Experts of a small language model.
Size: vocabulary 32768, 52.7M parameters.
Experts: 64 experts in each of 8 layers, 64 squared ReLU neurons an expert, 8 picks a token, a softmax router, a shared expert of 64 neurons.
Training: a variant of Adam for the experts, 537M tokens.
Below are experts of layer 6 (counted from 0) of a mixture-of-experts language model. Rows are named router (the router's row for the expert), up (a neuron's input weights, with its number), down (a neuron's output weights, with its number) and show model dimensions 0-255. Each number is 128 + 24 x the weight over its row's rms, rounded and kept within 0 to 255. Numbers have three digits each.
Before each expert's rows: "mostly gets" lists some tokens that are sent to it at least half of the time. This comes from a sample of Wikipedia text that the model never trained on.

# expert 46
mostly gets: " John", " Mc", " David", " James", " William", " Michael"
router:091167087115102116163125111166076160111149148146162151112106109113101109099135142134122092108160157100134127127124142143106142146126155118140108150084115125158155123131153120148141106119113152139148166150111139132131157109137102146145121135132093076145093124158095119139145145101107126169117101152147086108137141108164154153113152119113116122117153102110082123185155133108082123126099095133107100128117096103209141096130157127188123128110114116117106121117095092142149160137161143116108131102150140100125124102115108140170135106107099167126110137124121144147140150142145131111092145142141089169083107146126112121110122115131105131113128104101102132148134163137150136135083136160143117135077075175162135185162109080112144163142065140118165128129138129139138107107119105
up2:135119109142122108091103148106138124130114117121116125172095133105143129120134130116132118170151144124126142139129128141135155181181121156094122138135133133131149117096166129089137126128138132188141133098129127136148105113164162146152107107109096103140067156172135145083106105130129139126153129130135128137112086152156143159089117113062109150108122138127161170133153192117142098170172149144107160115089137114110156135127128105109116143147111117106098129132144167088149107160136115125106116103141130107110075146162121082102108155115151089105145126107135138143153099130131082115161127093159135113119091151151128117170107117090124118129086203108145107150196106086168121139118148129113142165169123113128149128151121135118161134144104137138104146163124110113177145097137152
down2:152122095140153129126142121160110133120120095143175126129164095156119102124122147097176127076158092174181128108144150106110096141098138124129122139142149102159103160163100131121105134106135123090147118164148161134126196124118162128137143133151156139114163103154115108133079118161112154107132113172089117139125137138136111142131100103129100114127156106144141132140112138169107153077149117085133152128138121135156108129151139169141148102130116125144174088142122118083138115102126122104094126124186149128173138120095119144156129161078125103145096148152139101100136126146116114113107141090159124184135156107117113157080154093119142147136095132094137113101083115147119102096141175135139177104113152108152150115136125131124134124106150133120149087086098168107143150158173108
up3:118150168124147109153142113104113089181146172166112096140088109114113156112143140139114183131111127180117150132158110125179110161158086133152145134169117137130103128118085161087092115130107103138137134110129110122156110117150113162128162127145134105147151140130103118105108112155145149105129139122163118183101098114130151139111132069124094137129159134118135118136091112128135103146137123102122127173139144130143160150175120171121124108151144117110179164153118089109121159119120137159100129154122133134132146131151160099123109177079150106131103167194104154123115078123111054182132109100102149113122120136096142125112141127125139128109128137139132127117143106124115117103140128157094141120158156109107139074152121127094134086100120153117130101124147087078153152096121155
down3:148131134120112110113087130147079118156159114124112139156094112114131104147072141140118128104108148098136132146174069126147107163134109122108093172097124100078131158131160123127108121143138137120138176078168171151148135140169098119117112098107155117141128173140156088101129118154166124121129126096104100105096087157122129144148099119143158110131198120164093157120138121124186134134125120128149152093132120129133121092143172150167090129082098138116152107144091173158146126137187124152133116115132108108162126118128104103109104127121115131131116136137096133145092128135109124141135123119124110177111105125136170166137149111106139125103157149107148157092093118127108127145130138142084185119114114172127139143146128075127123158106115107162120139127160145124180115134158106
up4:164105163165058141104130105144108150148120104134155103112114139106113077095153170119142154105100122168135139135118140140152145159125083162114115077130082128106110125090118148127079137105121114141104142159144105140133109128107166138176134115072144122104096134138100168139109100132126154122130157165110117127164083115139123121160151109077139105124159100136119159122157080161117172172142155123118135178181123163147113111104132109110130119135154129136159102147162116138120151163125119148110111107125104106137099115131117147127110115136114125136146148110110155145115149125152132106155058117103115105140123127114112121177114125114113156107114141149129139161143124107107159149103132091160170179146155122140139152136150167133087109121172125102079103090125161138125109149157157
down4:116136109115155128157127145139105211102116084097140101109134142139092129102142182155085076126131139088079111108135131137158128139162140122111131115108120120111119083138151129126111130099109163140116099126169086130152115158091067113084139096139152119128147144113161130121144125148144163144123136110101052096141092105109132160135141112166118112149126138162145146105136147139124128096103121136150110097118120111152127137125114138129127145146152169101161139140146145118146145118126180141162190125106142092106124134125158141080161128107126113119155092135173170140118133186125147101129133150171094095132154114128121131106141155156140153114155123155160125147151177114133139124103141130119167129152132094137104140093099146135135124107142143135150085127144130178131141184165152
up5:115137153112124130132115154160149128133122110104116168089140126141161155157160162119132134117145146186099125099098127159111127148129055117133086130141164098040109113122134124100143097094104155126156114144144141175118133094127122124144122126128083131106115166080128155152134119127115199154117135128134134153112128096136106154147130125111131165148143120107121143159157135139139128168141111152152123127140102119146129093143136102135125156134161086104111081116130147107120169120087145134068167145105082102084179141153138095107103145083149131146108126145150152103132149133125144097113076138154171133152158147155127100165097122096148127109121135141111153115078139089110099119146191140143112120142122141130133123145109111120134114101118099135121114116170122121175105143132123
down5:147134100096087139113129075157093143132150127127146126150144119134170146145086115139120140159134160170154087117150114108128073122149159132143145105130151106124125121122121162112107075158154116086131123149154112124122116103150103114156141105115120142146145160112156137150149095140086108136131118094180106121129124131109128138160098129136154124131107125162127117187171108134088139155129165140147107109144139167076116155149115120131117123076150129122121110083119113107055147133114116133125107136088148161137140129111136085125148151102165186142078125133118123180127120154112159131111140109112107117137161120083172126101140088091124161156160143121128132160142098172132166129138155124102105123126138123140114123080092109147086110129153171100100115112101166149103137152105099
up6:147126113177120153107111152121099155098149132168135107089104133141142134093184125137158121092084114175123111068180151153127116137125143133148128163099109175141109158119095146169109157108124120143157106155148101140139147113137134135123168161167142127110136110128117102154158092109116120093071140125134118139158148128151168140096137132076132126139160169166139105159132100158158135138145101118112089137071130106110124106116116134082138093145152129085096135156119120129081133116136178146132131093120130109144126126103149152127158155132120071147150140123089133162157173110080144147094118136139096140144121091101071108115143160121163091155089107122130148125118131160136147138115110135109109133165163104094157115163142101120127125112117125115120129154105118156119129118150121
down6:100126072111120106124159184096139110144158127128069137147120138176121146098128120098145115146127101093155098127124123133138126114165144102137116099121088096104135113143077116151096102111096125171142136125155082092121138126133151122156143122121129110118085107116109150120125142125158113100163124118138105121132109114137143171150113107114174108138099106120142114104100126117124128151129113150151131141170119127117142135111100112117156140135129133090134158166143158144094131119120103145165155065138102128107073106131102114057122149090168158080163109104118138135124146139142132194156104150128086108129115112167145140139112129138128181141149185155129153136134163101144139128160124145138158112163126138079134154138161108112152149150137090182086118124118144087150102101112139
up7:124091111115162162145120132148144113154129140177141127145140141159113150140151148117137131131141072102121066067109108091113112109153098159125095155121137119118095148160156111142136143119187125148114118180143073173107123146141115132132162146114115114138135117111107133182109088157089113116089149077132118114151153125149086136132136162105118111146115118140133123132115090091159134137113099148137094131141128118124110117104128153134101134171141099123113155114122111161128094062132134131130121113136112093145094093122103111127145119134109101152134156159135159089078123102138153138113155174121091144120085132075172119121145117151166165142112087139149121119096099089108097134137127122094130125129115145116112135107160089183117107135103084132107100144110162169104143134131143
down7:143171115109151137117201091115134142110094160143126121134148128183079119160113128125118127107163121060137109104145161102088117135124093141127110160115113131188145134163116101138173138142143184130123121142128175148127057120185140184152117114117147084140116123096156098145100128139126111090082142117106105109127124152152139137123151132116126117138110124140113144139122151085179104160127160163151119174120120117093149109144130140122105127163143133131123154138115097141116138119131103116132081130126116120133164136145158101157114098098121126130186089136151148125144135128163174094108139171155080169122116132150116117138145121102123098114116110118109125141112131130144113131129110118105113127128098141136134092138127134121168165093099078090112132135119141138079123137101173
up8:154133152158111130151134113112116106106133150158092127127101140065140138131165169153113126088131129165103040103166135111097147099116133120125120148155085105120145169133144138120097092123121101172152115102135127147127103110130089154149112153140101103095124134105120070125134112133110178137097152113124140123132124143134176147133046098085137124118159112136105141121149104146122133163122121130087129117122086091101151126149136121126114129151134126131098117131149100112113138072124140126132106100098151106128121133136136089112134153128113128115140145160119158189126081137103136121128121124069140112148147140073149132099156151130158141112131146159165127147138121146136115107138105122143162181105108122132167126154165155144125136122117145073174111089166145150106102128117173
down8:155102125159124145095102104167118211186137153082145122127133152177126121119083123132132127146127087117168178121093135169151154132169157173130128105139160140075118115133112130114155167103155125090112159150100105127121158123162154091130173147105125168141173105125141145143099150168140131099158125112123100130131139127118115066146171142139157105153135120142128095142113151126133131143155131124139107068150134140167128167084127138143178141104123104119164152100090131104118067144146120126125152142167141118151145121137103159132100122116160066145112113135134121119137142119152113146144147101140108164116113157119154154163107121129116142112112157132130131122141127138145123162107125133145105121148093088128137124078114125104173149142136129130084160135128148109129156110119118
up9:110093120153145169118144129166142155154151127160129141136079096102173161109128138130165117129103077117115115101132120144167141147129168142167130137117124161127127166059098126143163116148186136134125111136147145156134139136125109118152147150122141120136171130107082119131137077127123168140123105156117067129148101095140138076120175156108103089139147101100089134142143106135110142143133124129139129082134164149102123135127102173127155165204099115138155104126144178149098136132115146135149120159154130121118151161135119137137183112145116107081148140145152132127111163105142129148112114124162125164074116115119132174172154099175138110109121114109144116094120084137131129141133132105118113124105100136124133126121123117165136120136149146111094174115133126146105091165169127
down9:129134104119170128167112130103095122072098159140113133142138098134157168140115152157146106147148128080102137108151133128150169140127078144146119151121161133112131165136136108135153147142137100127135151119161128141162115140162115099094150109148121136082135161123112100136158112130117135122128106152151051081119201137120098127161177149121108125144118126143098122086072163135083140133137126124141096099133101131122109146157150133194112122121158172142151163102117141147092152117108101123142118163072142138150132144142116165108130156142115151135158158100100090053114164102150133115119162108134159107116119131146116129132106109116137108166163087136086107093091153141109107111127117144116155093092131121148110093114125116122094135095122103132144114143115103122147130124107136
up10:140137138166139131121134132172110124127139128105135093137148192134079134081149075129089123139155170162108129137154150103124141118162123150081139152119159113116102113097124134105152141150124094157095136116171131107159126114159102103127086107118112122167129145119117107140123137120164116126152131121120142092126158126105166149112137142090078068103099104120118102124116134148113134128078110120146139144136161119151118120103144113079157130136138149156131108156129096125120140137139152122086110174117095131091143138103143140096099103128125098177185136109216108108145138150096111116079136133153159124136153085107112153102114145122122158123149153104132122155135152107124099116133133144109169168138123144170095159100121167137121158163126151135151110122107085186149125141133139
down10:078103091095071158075139158115138115126115110112114148118137103141147136128111142119157135147150118096123131101125108118154125154135135095139137099142127145158116104116122150129122175087122145134120137155108117094142143139094107162079197131157167189117135126072148121125106143141146178095104111132143099187138106129155117090132113065150119151143121137105164130167117156169136124123126140162114117077083144110148154143131105149099093168126105138118146107109129116101112132111115122137130108133109096133150130126148138117149167149185135138089120135102104152110138095120156152165137128137090147105140120137129148127133141129164121156141132113155128164128118082127118120066168126112131117133162112116130153073126122125116118142088163145105135137107135160075078133172138143
up11:123094130142120113164101128133130120143123105152110151137118173177109139139140111150116126153119132160118079101107092146145142082102141113124146141152154123120152127131132109094123109135126144179147078086100140110078105126141072170139125117118122125137113138114135141101147094121115120129147109098092140119134110162108167110098118145125155128148112108106149179117137179105111147156095108134185124076099121086133102167113123089130099140166119114140124107132139135144153129121121121145166135113120186171119106100133153111104182092155102156157136140130124144129105109143122162197104129159124130162096122159145136103106118130150154117135130133126089112113110096118145110139144106112101088156126137160101159057116153117142168156123143137137138132124125136096142113101085202
down11:138150115129153158132130114106115157167115125106134114154099127132133180069090131110111066115180153165105140148168153124127160131139118143138127133149158113124112126109127117085104132143146119110098119079145110108156137139148131146116161106131132134162113096139114119128132103162100117107128135166101111090172142065173151092111122126118113115146139121156093105072095155130120160113134132127121162064120097147129127110114120109184123146131085125107129144174128101105119162127097140120127133191152146090128145165134104129100133129110083133122126133114127115096139106141129143136101188138136126133104146138107118145151138157185147102109134132124076131115075118137112107150135134170170180158103124100153123076124148114107153151087139154103128148127111079112122140134139125
up12:149109152152103131100153077127102146068183123130085133114114129142175101140122140093132160169156134085085145114159119132120154120155161182147163095113118173142140096148141196088133159100121119153151095123133115107154108124125130064090122123115142115148118127152119132061140142137145153143124153149140132105136125108158112108108137145126119096111148154130130143138188141113138123096156103128147149116086126131159128117142121135137110156173126142115110147150096134114156116109125111155095161100083124111090157136097137092147130126124107087134140096085099092125124153130109133120140108097115096119158133089165129157177123098124167153158131159093127134121111106135116109140102115114114124135113105134069153078116166108130129125149135140176135139144146120132096154146115114
down12:097166121091158104208122116081136061119113074143104133130154133147108118143126118145148098138107126134121134155130089146099107142118162082197177162181095118120153153123164097145152129148170132132139138143099178150142146153139099145147124135086140100101122144100156104131118136126131120130159128120136109100120152130118132137133119115125096140132165158155126146100112104149135090115095159128117139078117082123121111132140108149141136097065072085130116106143140126130123131121113127112094128146098151145101136142115102116121140141133116126073136168129121098085080145113125108157099118114117122179107141101135145122145120094118119121134110130150120134112118112110096082113157135140111148111155131168105153153128104132166125088132132159181123137134087154113177152133132125
up13:135117094125107118141151153168149167129120107123153118137155110158162117086075088111119139145059083179113122156106142148111160102148129126176118103122115109091129159090138104134136138154144102145097097094135118072151131156124117137152107145161145108179147126091121143118131110125117168129170150167084120088111166113125126111145138126151107110095124139151141123110168089120124137159124153118139144096142118103087142107108117116120115130119153150122141128132132142171126129154099170145076099120176097093083129135129140151113143107090104102140134137147094059129124136130105147130100125132168118154127115096133127134131148155144129121145143138112108087152152122129129135190114113123069128164103164111139158112156110159141141112120137160146125156077114129119082144153121099
down13:171155098110135143152126188122061173132182112141137152119133109114154113127134114130095080119124136130125107143070112166136119064139184107114123167072121113120155118132174123115133106181135102132110056095129124105121159127179111116133081135088136092142140119157119145088133125116126155104173124096125123154137135128103101115140150154168122069138121163169147085112108136143118126123143133169151058164129115094152097092139104131134147114107122181101133112118130148147126117129116133122162137116088127101125101163125090138135152118148142106131117131140131111102156105139148129140150131124108122135134165071122139132142153131135142116123191139154114124115131130119140129144099122164145153110154117160155126125136110106089118101140142134111149136152127098126109152122121121
up14:138159101123138099153152142141112084141131083082176159157110135133139109104111125111104129132141162124154150079146115119126150111078125111184131109148137151147121175173138173147094143119135151075170127097112108102111073144114130121112176141095157121127127100104150088133115157139133127133125111107106107096156098151161107099149108163124128109118136138123154131169121145149140112157126151088094177139146066175158123168121104100147137127139124147154136123118120121121111118090135102125102136124128153144096134159128134138127106140138111134104112179126108107102155130059106126135132100098144156130117115137156176102106144089132125066110110139092115097136138124147100108127088086087155093132103140108100132140169099137131142128142132164162094123120115141125141165118152114
down14:173135120165081128133065140140080090126163130142075105083139105113113130174124184130124121157098112115107106134077099132125119115123117135107140086133131106105120138152136114127130131093111144129090108164113131084179124166128125133143132125101135066102112112113095140137103161106145164138121140100128086133164108120112212124110111118134139141139109147169142113126103110123170143096154115129133150151119119160158115092145110109108140116121149130144095111148147119099136103143122126131137123166120145122125124142164148068119152127098124121119137149116115133148139086167142165186162106081132119139114135129109137116127156120143115160120131135125127157148132139091134106127091117129164119114156129122129098163114103151158140144118139066065168082161111152157133095104125154